Experts of a small language model.
Size: 13 layers, width 256, vocabulary 15849, 82.9M parameters.
Training: 672M tokens, 5129 steps.
Below are experts of layer 9 (counted from 0) of a mixture-of-experts language model. Rows are named router (the router's row for the expert), gate (a neuron's input weights, with its number), up (a neuron's input weights, with its number), down (a neuron's output weights, with its number) and show model dimensions 128-255. Each number is 500 + 40 x the weight over its row's rms, rounded and kept within 0 to 999. Numbers have three digits each.
Before each expert's rows: "gets" lists some tokens that make up at least twice as much of what it gets as of all text; "comes before" lists some tokens at least twice as common just after its tokens as in all text. This comes from a sample of Wikipedia text that the model never trained on. Tokens count by the router's weight.

# expert 8
gets: "\n", "\n\n", "|---|---|---|---", ", \"", " “", "- †"
comes before: "| ", "-", "|", "The", "- ", "==="
router:489476519483498453461496551489399442454447506548452481497498494547554503580557448498518541538529485560494453490493566480524504461525533539529530406564521534473521529521518446465439490428462450503461444473467509463456454501499536473582549490483519486502406582539428557500438485400498477493488593407490489491474468558455510486499559564485434526526469510524454543527539444471520510511528
gate8:446467540524491421514472540485463446552528513552507443536440517526453502506481534448539519571502426506526499468546575521503483532528573577543443520449543483489530507588530534485493478518518464472559492534503475476527529510468499521503446476520542473473479569509476539461455447496531426491539519554574477454472532523454537470550528451583496424456466473545515511513519542474483440557480
up8:501462553508507604501435478419412459508495488483496514517521449550469558431532542429528476522504538529510488490463490461448416488427508498539504536415476581449504479519528419469444567495504501590515505562526446525549520553496500538463548529453525524536579518495444497465507490530455461515524504452573481461470506482499413434491436524512520522590512510478511534495425500481444520523466
down8:491531479462470470474492443553560513545544432400506525475498414517511496449453515425492500532504551535438523492512483475522503520458474465488514529433542512565426515443517515506468514550507511449495538512471482465532463600479473486565485519431535517508549522496509464507433536521503484446520551495525526547503455513562429456533504478442528558528515514414509501471388478500517549455510
gate9:580450441506425578506451545513463531530524521490515463518498439454549475571459453485546415559532475478441522536522615478456495422496550441520600534480542479487449541511468519398484588492454528485474466462479535538449497498497473505589473533529474403536499495516505566407542452514483470514540459498546515492452567549510568497508494539496501512477510525517489522443505510549546512464536
up9:558554545508512478445443469480514484492456463511558532479461540483425436408475485482505492497423490550517502510540481497514539572522422566449511452523506480435520450520521482619561502450482489509507508524480492432536455585512533557544509536552428517488443518561462526519473567491503486440497530604513451471497503508536537487458566493522487508561513490517484554541530460482487459502500
down9:450519468490472497568523507472420513525455512491536506419504516533570545508550511568508486439425526447494512538459503582505496518478553464479502513424470459482423506513485502541526575550513501505546503559475501543484491434469411482526511510545400562498479514455470414514523488551500448583454466463501542589502425541458539501498425530503442462426480564502541542434503443517502471547476
gate10:492451555489587555493443502434468564445470474510497445500540500519450513453519481489497480517550450465450497550494532482533500549442501519504529469606461465503451536569504455435530446480513473495459531511436514434562498472555487498471465553459511515501583522441547520516499478504476551492510497560542542474558534469468518483506478527510573471503547599478505556524497455512569480558509
up10:420543536454410472487560511596465488560528547459497512506419555513509497551456487410491508516473484529514486513479474557471493471577422476510499510486501532527541517435483512495427493479465522508492502556559469560490520530459471530526522463529483467553455447540526429501470482522535452556494538485512497474452467503471460546507512469499503488446457373516564469509476554550508559450465
down10:437429602496517554527428465410412514441501518464462521423499529566526490523518455492559526497514425512465482451515488461495543525498482509485498467529489571510483505548450501470519500464514462534491521475440424526520517495557439521438471473464441485535519482488579475565494508497525517513558513527504541529584452499448482504572542496502514446437475542450423595456423485576572516514493
gate11:518552586524562520500443530493516485532511525493553465467514501511560570504518484560520550482516456527443382466480498526526451462540517567534509445475474582576396479456547423488474470445506492521484449523416492486491468496542447542485510525470449454540533547516467456514417429487514558514470545568478574513526539493560500552446584437556504495456512559569493516516499507501476452548476
up11:470493522473569496505474544468463457421555474448532444489432470471509590564502453497500496420579484527472469491446588484457430513468510473555472452453582566532476536481494478499484507458554492463388509470481504492489538499507475541434456522505499459444541526491513483520520506492539468580577551418488535498509496464502487441457590509553518496473491507494470515448511434467456536448427
down11:482526534526570520471478514503584462503520516485494502482513501472513547571555485493519468411497474547484520486561460499504428566503617405498499519450545464614431539483461518540429522466548529514471545454513504518544577583466392576491540547563472498526432493553492455532540544490448504475535515462532430486502490524527455485496422500528495484516514523515487504539522463461483539484446
gate12:554500500496403502471558523574489526492517508563561496504521488576559458556431502452569510562466567567490587531531437444510507514527487492525540431507539516461540520466515514442510507532526493500492542512496410496525526525454516548436470563524506495564508460457500507533511482504535484496549465492493476526440489516526514486505500573497442442418508460551462520461499501537520452492440
up12:526451521530439560457567427478538547568556427555496511463494535531505489510482515459534442503434520525429519554497516494473479503564461522556480459461505484464435496451510559464451536484542504512507495468484453464504499514462510543525490512523496469521501430475511484546500501471519460480595406526523474506487460551515577468509499514522498541442458493491423489477506594510480448522421
down12:490508403544436521562534480469549444552466488566491527580468527540451522505519479558507527521457494404593481503571526522509491452504408494518486432514525449508523516471489513545530497491561539518429507479516519505428517489532565558493520502490564504457476482519501503555548518528524447536479495498536471617499506483421498537509457533538461582449523503493438488541511558522508523496521
gate13:526507546495546578491385459466504527457517547454465527545480492472536502544485475490561538484446441505488530503499428431521505447455518546554504460439495503479467490533491499497543405520441482504509509420529544540476516443571430464497551494498541472477501435565458493524528505474417484517530520422532404536542549566449487520486524447514475485489521488523539489622491521454535490487522
up13:461522455461457557479517506518518510445540534637485542549539545475539432569460433548543456545522461553532461512499521518542533415532474507470540558469467537474497477546427477556517484510461529455518439546436548437506490488549492496476514442495563454554413497544485492492456512518529483508555470518491475542547559497605424481542496524480520454508511497540546475563486484519527496485507
down13:499546465539509495459538520504519477520579502492501499486451412556522523474454494364471473503462574477527466518547495553499406533570528564484455527477498484541455534539524519472497493464550468507518563455556504589437495455466432473505462489500518562522485415571522492485489479397488482442455567459502464556486414500473547534458530540508445513532522511502461452504433529480510440539501
gate14:527460510611534512507490573431472525464544476554470480502524543551482578504488497527487470447506498523435578463531524499496515510550538436532470496508515466421425527447461467564486456486508499482549547502500494496436399550471508512517494528455489557461526475515407482542571425445508479526581496498478548495483528528455539514513449528527501569528602476528420505521537526471488533460482
up14:486418460515514527455486467478477539521527474514434487444578540500482533457500601493514446511459510448488525409467557523480460501513534457539456443526536540440465464502462521517458480528521414497472542445488539505453455470502473437533592535482589502454511476502474507508574459468530458518473469507526508529473488506495509435487506490544532512557545509508514475557516479510497470425420
down14:404404519390540515501468459550433568503475541515473475426504478458483454501541533474546458548492468460563531439477489521402488487579518541602504495505515488519447452466440502492566543488482510539472497448514521507510503395491492528516532472505523502496491525548455449473447498520527557481582450479534548547497489490541499444529510481416485548468473521510495518523451486508509463455451
gate15:487548404520524515449524435499467436486497532498510501568510404521523531524495490433466475551515533471504543508556522522514529449506536441455565526509484553481547561487560467484487549469513561557455417515474528542534490544509454445472501463538564501483517464480486526478500514510540499547456485446480482553479584577451458561529508492517492534495484446577454498444532486496494572487519
up15:488485533485473438513467521502554535553500467482519469520480514485451523421500579554514512431488509493486519451422505467544513551512523514562493432504511507581488427494464443468494491497510433461546503536511479456459522513439477602488518547505467536453523433461468509469474420483566511493493512517546520489491521486447472480440506457571441534500535591415535558503545515569522515541528
down15:521503513547506466506530567563484450569484518513458459481494553561482502479518520558445431498492453515485479504439438493481583498618507532515427518458540473476511490476508484509528448495550445507492522516519560537487501486478420466542511531497518529400483470520473481506477394515453513484529558466491521556488520535581564523557439512532481387491527489525531522456503493501519480470485

# expert 13
gets: "2", "6", "5", "3", "4", "000"
comes before: ".", "–", " | ", ",", ")", " |"
router:473499543530510528509502511459490473510494535548429456410480468531566498539510473517569531571535491500485440533410523480515482514543533490568508491535467539501462502546496449450479489532485458538460504499452461473526446494511524427576534464523528485573419561566458540550482524493530482505539568471514484444519424528426580449486546557466451470487471548551489551552517458482563553542523
gate8:549470524591525585538474532607487568489515509429520522475520490512415533516449533415471525576545497480453478446433502514506537475529514502515522422516524499551490504465482495470459520492527445576539468483471530560535511450489537449415485467449467501483498512415589477463469401460490511530460509495536465440479524458476533577496480496515552532500549455515445522475501487485456489519462
up8:474489546429599484513476544431482507495520413467552550375542485426515462496518507501505497507527491542522491436510570488523542496452520494458536458457503492469432465559524548490480442443428514533419445428475564540483456456448498443500495518492471478484492506497567437518505537466491518486421535580499542488539437494508520474462558426536525561541502548521525511523439549574496554462502
down8:463512525494457518574520533447514494497473557500487536437522513483506462479580466516471516479561492546496480485509506407557444528492406530444479495429520435507500465522451494498447497543490469451464519519508499448558459428519417458484468463451502510436430489528478553509474487416504478525464516514482511423499458487558495527449553536535487473432526437507494485504534460571506542528451
gate9:532463427478447567500442511551551439559487534490504605480476519570492476519491561484522463492548482487493462476475580418495407513461512496466581494484477503494464592547541538495532447514506540587457450511503421489528488472500507466490521468541467453490472453465522525550541552541524497530514500502537491415437523558495525445473499497495535429512458479450567511465482519474478505510510
up9:528499517547488453535518480541476541493494490469494507508430501478499448524523493505440464508438527467470554483438464509553572521519442411450497516533508527475524464461417518468506479430453406490567514487502524422509466429488450499537394480514481530511502551450540489490488512568455562496475468463499509555507441482531478515445498479475497505455606484533463443452542567436550456505554
down9:543518445518490533424525551536476513464493455510487508551499469536484466565551508575565571486523469471544526598495482481595503500549547535509534496581457521484504461504483447553491476558542508518476389515504469533540511435500509468539512522458467485470507528467495508548476517495513573485517457515508480480516528467506473470482548461461509512512501547480469443454457512462529466487526
gate10:472511614507524458503469481487546500499531436488498442471495506457464494454535442567478524485485507568454475557462449536448449546559467507541521489446565570447509503453467466520496509523552583512517510526481461452459472558530510551543440439508525474459528465573521521444515481468516493508484597426531467528511492546480462455436453519538468432524458500548562573472552516511506499566465
up10:439527529454515544464549520574514563451464486478521577477521497453571510511568522486576448452550472558495486455491491506570495509439511520515480563491487454515551649534433481557466498449516455525533525525459446518465494430516458527536535445482523534498507550524505497505583459544464508459482537541505490529457490428534536492603492503503508594504480539518463439501506581543412551480515
down10:488529521500488502518486505599538462556449520438516512497558398543523511504499481540460499516481508447495550499526474522403448494504505560462543508418487523477427471515491522479456452503525555509559535520535514474591479523526525462516474513592548516510464473499588491517434529525536547471456481486529434502494531500418501498455549525433492531473557418488531507462498516558489432532512
gate11:511493522487539526480553527445547529560464483487524501468523468523545397494440444480499546492363463550457524460525568564480467489529561528473421517460524505518512452433527524508447447456467489516462470446464529511502521566480481503503502505460567466489517567464496500431493501486457491421496522535490509501568509543387508534485584511462520579448480521553486592482466512509484494414530
up11:484462488448504564560578515464512508509584511473530493511509494487466402544458544484527515502388474534441457474480485467472456480535527476480485527509509469500547473447521485501405479451479505505593495574465515533497475563453544487510475506516590528429481542479471544528512483436424503517499562481504413447508563517468526422478545416428504509458460487550513564508497518512503521414487
down11:508507513533455536496542498447440512451529495522527519518485500443500491462506531563532506593566457614510406564567503505552435545521501492536474509510514480464513523530510523537467501495500489486570513577516513440528521508437446434467525509457469475469457488465418473509475485484457528475457523545510481534459483443524465497517463508545455531502501552493513558538564469403433473523563
gate12:489566463489494549515508533524458483515469465441475482503481468507491425514441480496421530536450430496525463514552537520534514522505505485523558482463530554584554507472514502505489442504521471525544465482524536486466499481538413461420470459522459564591483513500538508459466481484569494587527505538507495572400509513491494506478493454546504454540502471501510531594524548455491497508511
up12:568508473505486466522487456555455481476459490414526517448472484489550525448507490576550519464442468476502528447533426466487499492517471501489514524505500471463560483530517503510482489508494526517508466478477558452497545508505499519560456469521467497477541474494613470494525467535536455544487482511511475504550496511452568494495478529503459518575464440538480463570501583405481465441563
down12:540445427523431541517530426478497501515516480415544522510486604516557450596493459541480476428460459420544497514509509425433430505524522512492476508513562527432474496542519511460490510498487464538472481482545528505550480529533542444495493483492460465440514542506505509473551535521565509467520465518524481528501494481421545526542478449473517531467503435527476485560539538541492482523507
gate13:568495486512496582546518491469477490501510513517441463525538532521502505460472466484467460558560520519512483514496505461544527561430547501521508465540561516534410459535479434573483542588420509508494496523458500427504418523542530524504463518573524488489529407432496483441549503501509460504505521515514493442500552582475555507505416532475534493525491503466468457471545473474505500557500
up13:515436474447433552507461540469477555462572497553441530478509509453491519526502502525561521511519489403507482517431439535489587508480518457550509549438512526528513553526492450523450433479553565454599452520484513502509436593433543504574511525514503455492537452587516564516485544589513595545503525394485509567440480532514501514517485421537487574515475472512567520497501511444492502529534
down13:467553496540533477459479532491481522453544464525508422480524512544493440453421566466513482551557461555509474499532473464528475514490550505461527439477434414451505522472509533500516549521487458496476555511562451521458528450482409526457513464498550463520539500524442507486535429513466570461445493555519476450501505484508517503499499550573490443483516510514556519414475502443509505481526
gate14:539457483500471495496538478447440486512469550478457494507535574460559443437552476404462530489517513431475484489525431508479533584486560508538528456486476542545557563470520519478528476485492570527450499454517454536484463525535538453531541510488539525515495513479439521460475530531495533512563477472497516432462481470513490421568476533466478478516479482537500538447504577466460452362526
up14:529536529449582530585412547434498506536517467486485495483464500507547423555427487515482432483458611496512474523494483504514472491494525537497502628486581515515388501531480498532446527551505481451531512480469465495558496488583497483490508517482474464537475480581506474546494517544539491494458553494431490526495467527488523517450480532448477575529542497457521460487498540463478561418522
down14:500519414460460505419454457471503531413459496523525527506494444543410430585496508483529512605473460500504497541541543451526485527577515485500615504480465449484514551511446537457526525526531526482528553548524439498548475477469517600541468543474512496533513564532425451469507468544441517515587532475545515540538536484483528530466510440452505464496421536469540590528493522521498523411527
gate15:517514541565487473521465509472507520525535441394518484484405427526450488475490431549442456501484500517558475527478471475490422479433481482549530571485477487530528431468469549541529533532451483452461523468500549470530474505529526474494545513509516481517395499525519404523563539530509416505517483484541467478524506524424457478442495492447491509492458494578506535498426486478481477590510
up15:507532554453463529512537456451434487505492507532474517567462514519532520477489467460474467535405477456545510483520504489519483524519512482466492501429388511588490538497485460448424508446506449481431492499466489500497486498424492477471438556511492556533451402572527567480494596491485502444458562425589560521498517528520478505488563506480471432462547491527490518505515481484508471493457
down15:517474471481506454501433423479579448474449479529495468575439366512549477553511538476521534489450575508465514496492482490463442492451493522498513507478500528502496549501505509497445524486566498543563401468556560498500531482445533485544539472536504468533495517417573492474509538505559469513484406542485475452486523518455477443524456548590486446523441482513484460430527515475511492529514

# expert 10
gets: " | ", "–", "-", " (", ": ", "."
comes before: "1", "0", "2", "3", "4", "6"
router:481511567544510520444545583447523477508465502504437484392512476539544516517501444489526537567539444503495485508440539468496488506578499463551514445547499552498526521552501428446445512490427485514533521448464487481438476498563486475582487515519555499527456513557467503550500496418503533478479525480455514502498427570442566431469521525453461491434437513583421516516534463503513499567505
gate8:522507529602454552505455524581421400482442612504518536511520484478495550535523531500443610525501510501499489514417532447539458432491460583531486455533531432449525552486482523494506503532511533520502526514498520517485515434443479516551425469482489536586516513488513449555514493523442493516471481440490503531488452541553491483439494519514542527485488505491486516448594524592520590507549
up8:555379457486594475539509491473588530526514421514464454522507494496478438565465509461537399512534513527570451507535466519459533537522496447468537491500445520517552465459464480403561536436462536461423551512483464533527516502457477388532499535464512538506473443481528551430591578460524442418492547514516444432480527493461513547541506489515560470523455449510467522560417424485498472469437
down8:474548460545547550492573448468529527462544518457499477484501544513497507552526574533523448506495527420450563606484461516458556513530561487460513503450463505545487473531520464535499397482494460561531481462442517497491514477505500483493507474536513531454411566555491494572443522546526492471498471525482438468514489533475409506491444485444509476508504533495508505547501499544577472460497
gate9:518599452450495521466590467547482476482435507573485545472525516528549510493495485491518491562443557553470480505436533532539452513467490498533522518492437500520517467499497490463448430441494540509504491568522413458437529454538501540587570515604446501548480513452500473546459461500530517538510531474466523545479541540544466555550526561540498432525573558532465484488495497583443509531403
up9:537540516429508540575553482474419465475465459548544555478517496480526522506466513501428493536471525559549464525479590480476514400447511602487528474469419560530489379483484495488461487473486535565495455440459484515514501466544461494534524509495472459552509507508469552504444489474513487436481546461444506564444512490475501515490563484601522452470516545545507453494518531530443468527447
down9:486532516446535465519469559456480599557572441456479592486560512461562512530456506487474505424462477553477482481459498472458428547500497528537565541498480459524564501461502515536450468476519481547502498436518576470487508511498608453412457544415461466462499534552512533472483480512476460438461456496464470447463509494521585471513526499471522563433511515506546497505540439460541490484494
gate10:562533486512499533528523533468467532446533461564485535474443565443613504476501523475531455511408501511421494498466550448429579487462458499566477574496482457567501492514480533535531522461491531463534573510505479531525505472547475529483447606524469476463549528552436522525468479473515572466548526464469576460584534459382551501465518524506494576527567573490530487515449479486489522457529
up10:596551469508495528508553605434436482490466457533490521476469477490505542537494474436538471533502498467497484545455521521485514523465479442507453518510430459574520535581438527449450490528538540532474519526515505458484512484442473477549448598450476518523528434545500569482462530500488485436503492529441529489527496485452524486539448563532542551549541583551562471573434471556418547441485
down10:494424521460483460484481523537541584449513460573517500529472489509421477547453455488449534479493465520519475583517458501512529487438429487532518528472505526451486596499477525434527527430499536521499467474548484440571523446484457478536522465539509534506550536551499552463473492488523495466498577471495437531467478422487559481492481544534537578575554518475429503560574567561465460525460
gate11:528571472528443486480432494554539547502515530494525499486459473552597471478544574591481455499486471508512478510487517526433547534589447515490480428459580491464579534512534468486610463457584462530531519530482472524481467440580549503507585523543538527525505472476507539496495517490517572501489600523497520517587433484468522542421536448462499452491504517455506555480485527528493515518488
up11:471453533486508464486510465464545445509480581397538509442531499517495526536478499515522449529479497514419574489467483453558457485490564478494501524579504452502507536518480534492577437450529477514493521516484505519510494463494510534500474549537536472478472584502436408502513456518549485534464486391469548534496526569537513517516531468414504492550500468496465492481536500447577423549458
down11:533499547486524509474508518480507537496475461475441506508461532426454428520464431449504503534552551528513398544585536472494451531375481525487515507472526539485468490501573485454522508470431524471422576458498469478488498478492510522486471480457560476468537502466491544510478469481484549466422493457543514519475513503457510483497445505509499482501478555540470468537535532564502580548528
gate12:503402520523529471486472561498480485448459466555554510524493512554556526483541454493448433525433519513557542507490499457551521530559527504542488536453477525508483436489515390499545531446466460517467471478470390489484570499497463443637565489502474491544515528469516457487509546506512569545492475481438517491448481394420493511477476496471385460450525566463531547507507543509552449463492
up12:518508407485482535441594487480456432533518464436453504486537459440461487491482539481526551508518488415442487464527571480468478499502435435443536477522439557496511557496484593504403490502515513526458527511489555521514436533524530550437458512545506470466450490549474494516573486527562445541499510504556485524486467551629465549520491492499537501453505503520508499516509499482472512469513
down12:534500552527484470456497506532436521519503452506547486510518514498529463502491430493504470502495437590575491524568534506476542550470531465505524519542509537530490470524487491512485441492438451578527530462486452546513550493473531511547488528524489457569467532456524441476519517489481489498499515450464462494532538537463476433436454515493439439435574458515497441532481468469539564494494
gate13:481430527456536504541481498457476516507449517533535590494462492551496511517548536533475475517409545507494471461475525490520478463366498510437529492526486457519512553521507444457519484432538539451555520453456451476504529518480548484482527577515472458518448510459503523506512472487550484422539510463508422468485556538477435422449523479536521551509508496449506477503479535528524494590467
up13:493484541493495440438500510499524535609436544491538452505501539459525416432581517432484512528518440540574516511432507475501484434448500536511589470511519461543466536510523506426481556589511460476504482573495554483525510556456501464487504501428569530571450519566559512557487500492488548454538528530446478541532511532445549429509497503505516510531450558474519535550515548450574505509566
down13:450505486563528502587454467526524433468443523487523509589468491506524578521478456532375568441525503462476471531481468533501548513458483520500498495546432502483553493540491426598471472487434512500504504491515521539481555443453555534520462443460514491452550555518486482553525554481458456473522500521579511535445463486516535550588445461541449458509449452518460520521533494421500529487458
gate14:477481486419488532463559481483499496519489547552433494551494531403527514509522460569541512539503539512474452563403478492565596497465471487447479506478468489532514593532531508535524517478549407463456501426490485536525495484499507499548538503482430434507498479442445518534536486579506547494484492489532549388475465523441487490500464462473510538552528420485512423511492452469492525523513
up14:465486459473454447540502609451544556542536511540607512450472502593444495515429496415495520467452514516431486487498494460509493464486520555449544332542511542594529508474571445542538463460488523533525545523485502464576558476433446525541474527446480525460453557549517486467477421532493479517518535545487463541451519499498493539545460520566520539510520552497477527534542478497520514497539
down14:504493541514480472521457519540502485560510578557542472491503426494417538459470546432537504502472541507467529484547571514453537438377423523520489418517463520483397521516483493477543412523465525564457479479425461489517480503447562400491498502529569582471479431538509478464473484482475496545542488466515475492481526464591491486533519516523516526441511464405507483541476551502566509501516
gate15:428505581494509429546541558433534552506526514582505496457552467535479424486541441465516487519533489506482455481576448509547485465495500472538480530527499484516522450529529522448447571462500483516494574494525538506486450586461496548486500455496511485533511490540432569498438502538544485488542497521566470486488403463428455435448534558481499419559490472499554509482472522476450487513488
up15:468481644517501518509511518480525421459479540462483451518475573517520575496476566551470458469448505504537529491547488498505539524515545477526491583546535511518585495474528550506547456502473552437431519500503520445526510443505551529465470513459463470538430466526497441517503494494515498523500504480482536413499456574598532531519471458465483549514566456467445488532458525431408548516552
down15:432559486529570518482487466480544516502450418532449536537458525466530550557513464481522548531468422503477432478517555475475484572508480452544478437479477473498517391444496504550557497553565489489468474516458438488507532428452419440521518509458525501545498506618533538511448551501413525465504548461454558511489477483479441570498575516535505464495532474578480521409515513501522531487494

# expert 4
gets: ".", "==", "===", " ==", " ===", " |"
comes before: "\n\n", "\n", " The", " He", " In ", " In"
router:496558564607515440484608571492395473471465542528506468438498444505528494477589454505559564552514487563466464498417576482520490503549543519530459425534442523403545542533490516435438515540519515509523478477518479506431452458514506475491521517465559414522437548495504515554485504509528508468455579478511467521515474544431508424497526546452447520504455507510484521500562441501509525546498
gate0:471427488510482452477459494589509555516433521532518461503510480500554563519534577538498469508491435478525493478398490503500512484484477492506423473546510469588526525556536486480449537514496512467522492546482496487480496524527545526473523536428448452470481483500533564523526593484492475410454415454503505457465487418459472554559518494479469480476470445524444497486476461496514473484534
up0:474513492476450454485489501539503519492431543479605484497475513510566448537503570480497475476484537481529501536446486520430513483573492535533475487532492501484486493493530535440477462539486521440504465498485474568508520500462520495536583529457479497519468432438490501471464512558514486479479435436509412458542470441466512547511566476509552492513421476539513558466520452448502513485531
down0:483536448558425517521484543456441470510523538515508534467465514474472505550423509544468536462504486479527538474481539455522535419567482462455550524477526516503514462457491511516486511464528477521488507443440451536463396464505546518541478591513512448445567579521503464559505472492495477520513532516497519486509497545613524443577421552483469577542489560469497556497507465505477575452506
gate1:505449534487501493490520529497530445491507565548557516470478486437404545516514515437489472474470448572516485510406483432587566570464483433485621534538467523443538520504473520482492558467435562534451477564499512513455470523538527536498605574503527500561499496536482437467476488475516514521493500513395527445481541531515503444486465490476463462450526522442490549532491452583466507503387
up1:432457480549488465446486520549449442462456543534609549536517446519463560491527437513504533479478504590528527543487514516572514531492502496406563564562520538459530502451469497507474506496458395512495484555550555470505529509570487498447483488511503473536451553463572493505513513447517491501514486565510538467563474532502498453497439568491474526511544529451482461521506548536531426433473
down1:479529493482481562492491564483445486533454485533527511493466484507549465427546522532511487512481581460512455428494468466549507449501473582550460457498521494501515519423468457442502465516412399445480531435497496536419521465448498493480487516496376515463529486461596486577506492473481469526463510467550509558547542513446504534507534502487549524488508533441536556552449481481521439479435
gate2:531575485583573397526479578535508485483483507554514489406535534533510503465517546487488499444544555537463528560571544486484488478434501514551537477534480503474529487533496431436551533558537508574529471518519525506527470459569477448519537432466484511569563471477489445509492482517494453554535502507537528418514569524557471450504502553528467477464516455457531457524540469467597518590473
up2:494541495512425511438491421538504463447493533489440504521527438531538486501517564524508480561450541456442452456468582541467504461441536502583515456537508527513509556473501531434497496495472530544519449539514482464559485503617482481506516474502506563451558533465514512604458438476480496500454548558501463479482448567501580507453500512496497467519466564438454458463552438486518514506479
down2:450521431423476535473509548533515529486508498523579482532489499492486477486483561435531517553438489507503533481550514538544453374462500514472462526544589496470501477466426504531466423461497531488469522515528492470482442572527441544477509526490520451456479467525539538472502518565450507524382499413477516564491526504502515499554545519473492557597475509513544494488527485527488527483564
gate3:503518524493483536477502523429420497509450498514440440536489414423490489555560510487506511513505468380548542545440509473498448446457482504485526438507431469528507503470552546461555450487543475472513458460507581490501475476485468451472455496423469472483421487520516513464516518408503426484457521511465489519500515461532472535462498485485523512469435499416456490493498469518551506515541
up3:545478536564473486447492498496480415517486450560412529494466427410502511538577507490463564509504475476536481493515551498552486441458526491461467442497498558495515509507542511508570453468534514543500493419561560442509509421475510450491508534505538544518466545450510498448571501424423461496489506470482483509467550516480472558501483504507472504482489492436450453436525450553518530536565
down3:467528512464489454475502527577472495567437504501536533449572430554452482473461539512519523508456470531530477484526500470554471503482543500446479531502529481487504462517502493448490497505516495423437511506571433491483510472449526587456544538585430587499472498577510535550447463546460509552576549593450490530474441515458448463576423487503430479422446570500527441461559487439452485498499
gate4:454518539479510507473441468482548486558559513534442496499531476480490478517430513504493487434515411507515491519528466422464474493450512464435521537548468519416532502478516397458476562585481470544448570517528475498493512546538509588508540472555531470506473452520584555521472559521547490514538566490490556465510493460546498517473490531523544500503507520487451427493541542530444514516469
up4:600481468515436464485530521488538473498519515506554473542451552524531550394519526450465544534539483506420536486455513540530587464491483448538497480470526547526521493514428514522539469445550536426563477425483478452499491501457518389499516491453517546484498558489496457518530438482427433447519451512556415536540544595516524413536515514540436546529440503548553481601462514483584451530458
down4:553417517586477491570520423502527493500474544511499525543497500523484497546466447515512494434514577516521542538492495451442523483428468527469527542516494576561551474490451516474546478465563544427500526482458508484480479466480427520508519400488494547432569544585482483504506550486476524604471542512506472528450536574514531541528512587541419496484540532573495462556519444387592493480475
gate5:465486489437442463495525533478431398492469576480501534517511500479498430515506480493571463479474519530432527472564435459471467491446579505538481545519440526510458488471452518512488561423488562538536545540531479508521505515555494533489507553512521591427461526509489531501510478529472553497439427511526545467507417540497531449540524447450474478481507472543412476468552494517496585451416
up5:488504539534602551501504455444525578538465473616460423513500475468527510468420526447436455573501478495487474601459509516510488562528472514477522416481545461484489569548547496522511395494484546466485505507415522547469484458486451480440527456474488459511488460542495470499437518473493559515503604556514467521463541452480492553486490540505483491498559497473504445500509486474486443545486
down5:491430453518509444511459475422476440507446469505533454477471532521491455516554406523533500564469520442499493567514552501491438488419463482536501519441496499505468593536448437546464423477513514403510472451500481520498508457426488542530547476447439478543434551568518503615485532489510557539533499471452497485487557541532466526488456517429503453421517507480434438534553443452469453534475
gate6:502518499581468529489526468516541482467569490454507489449507504424511539528451499466454517597476492548554527441470504526520471531506554515497509485463551515542559522414443489535460515528554518556465535538481515481502487509454525514471553442447499517521512478518477548505548450535532459503491498497468545566537529519537520478529542455476536457471485534501524599458501444447435592537530
up6:506514515515505468575498474474490485483434502482560434467485537539466529523552512456524538497610516422469489497487527421474507519456489493490540549514539578420493520544548503483494575480438489522492541523547584532514542425514458418509484539506546474561452552453514466434488459566481505440454459516516540484558489529473495429459518499520433555529479406467475517526534540494546488513534
down6:512509530518525516519549448498517536453534445522510559543484473508556469508544505524481600498575487502540523519501458481504476543396525542489497586504481512434570511389476533415483484448506585488480523512530409478499474555544462505527499485463540455480490532481531551475505476516511531486556507509512494528489519490462513493539535470512525469535536521508490590475501487416585519489503
gate7:500544551525509453516481555453512550498485478416472504522531492470459500508525442499570600491541463493503565535500545524496490611530555473485463487440497520486428544479493526480491613407553487512547548519619470477433554548527460432510527444511525442483462518454519509506492503466435453475493458468490435455423453439481539505473489530437520489461488476538519542509503449510424449509500
up7:516481509518501515536533522535551437564502471449544478504503479482485505431509488492484546503480519484467520527517432451480502531466512517543484464551495515545472493514513505472499540474544519492539474515547460502526560531534430484528524445448458520420421526488498452542510401504443527524454474532420463526456491431538496473535419521439519526493489511490413516551551437482546493544545
down7:495529481489485549499513470529507499516488421465502455497419447545499482479523511526488539458505542515452478434571536445549526511532524576474439528505421490581454560469635426468478481528550493495488547580504508430479549511455496503542476478489515489403496499484576425505498427511546514484495449526547486517473554449484465441497475460434507544487487539508521550491489590507469465465613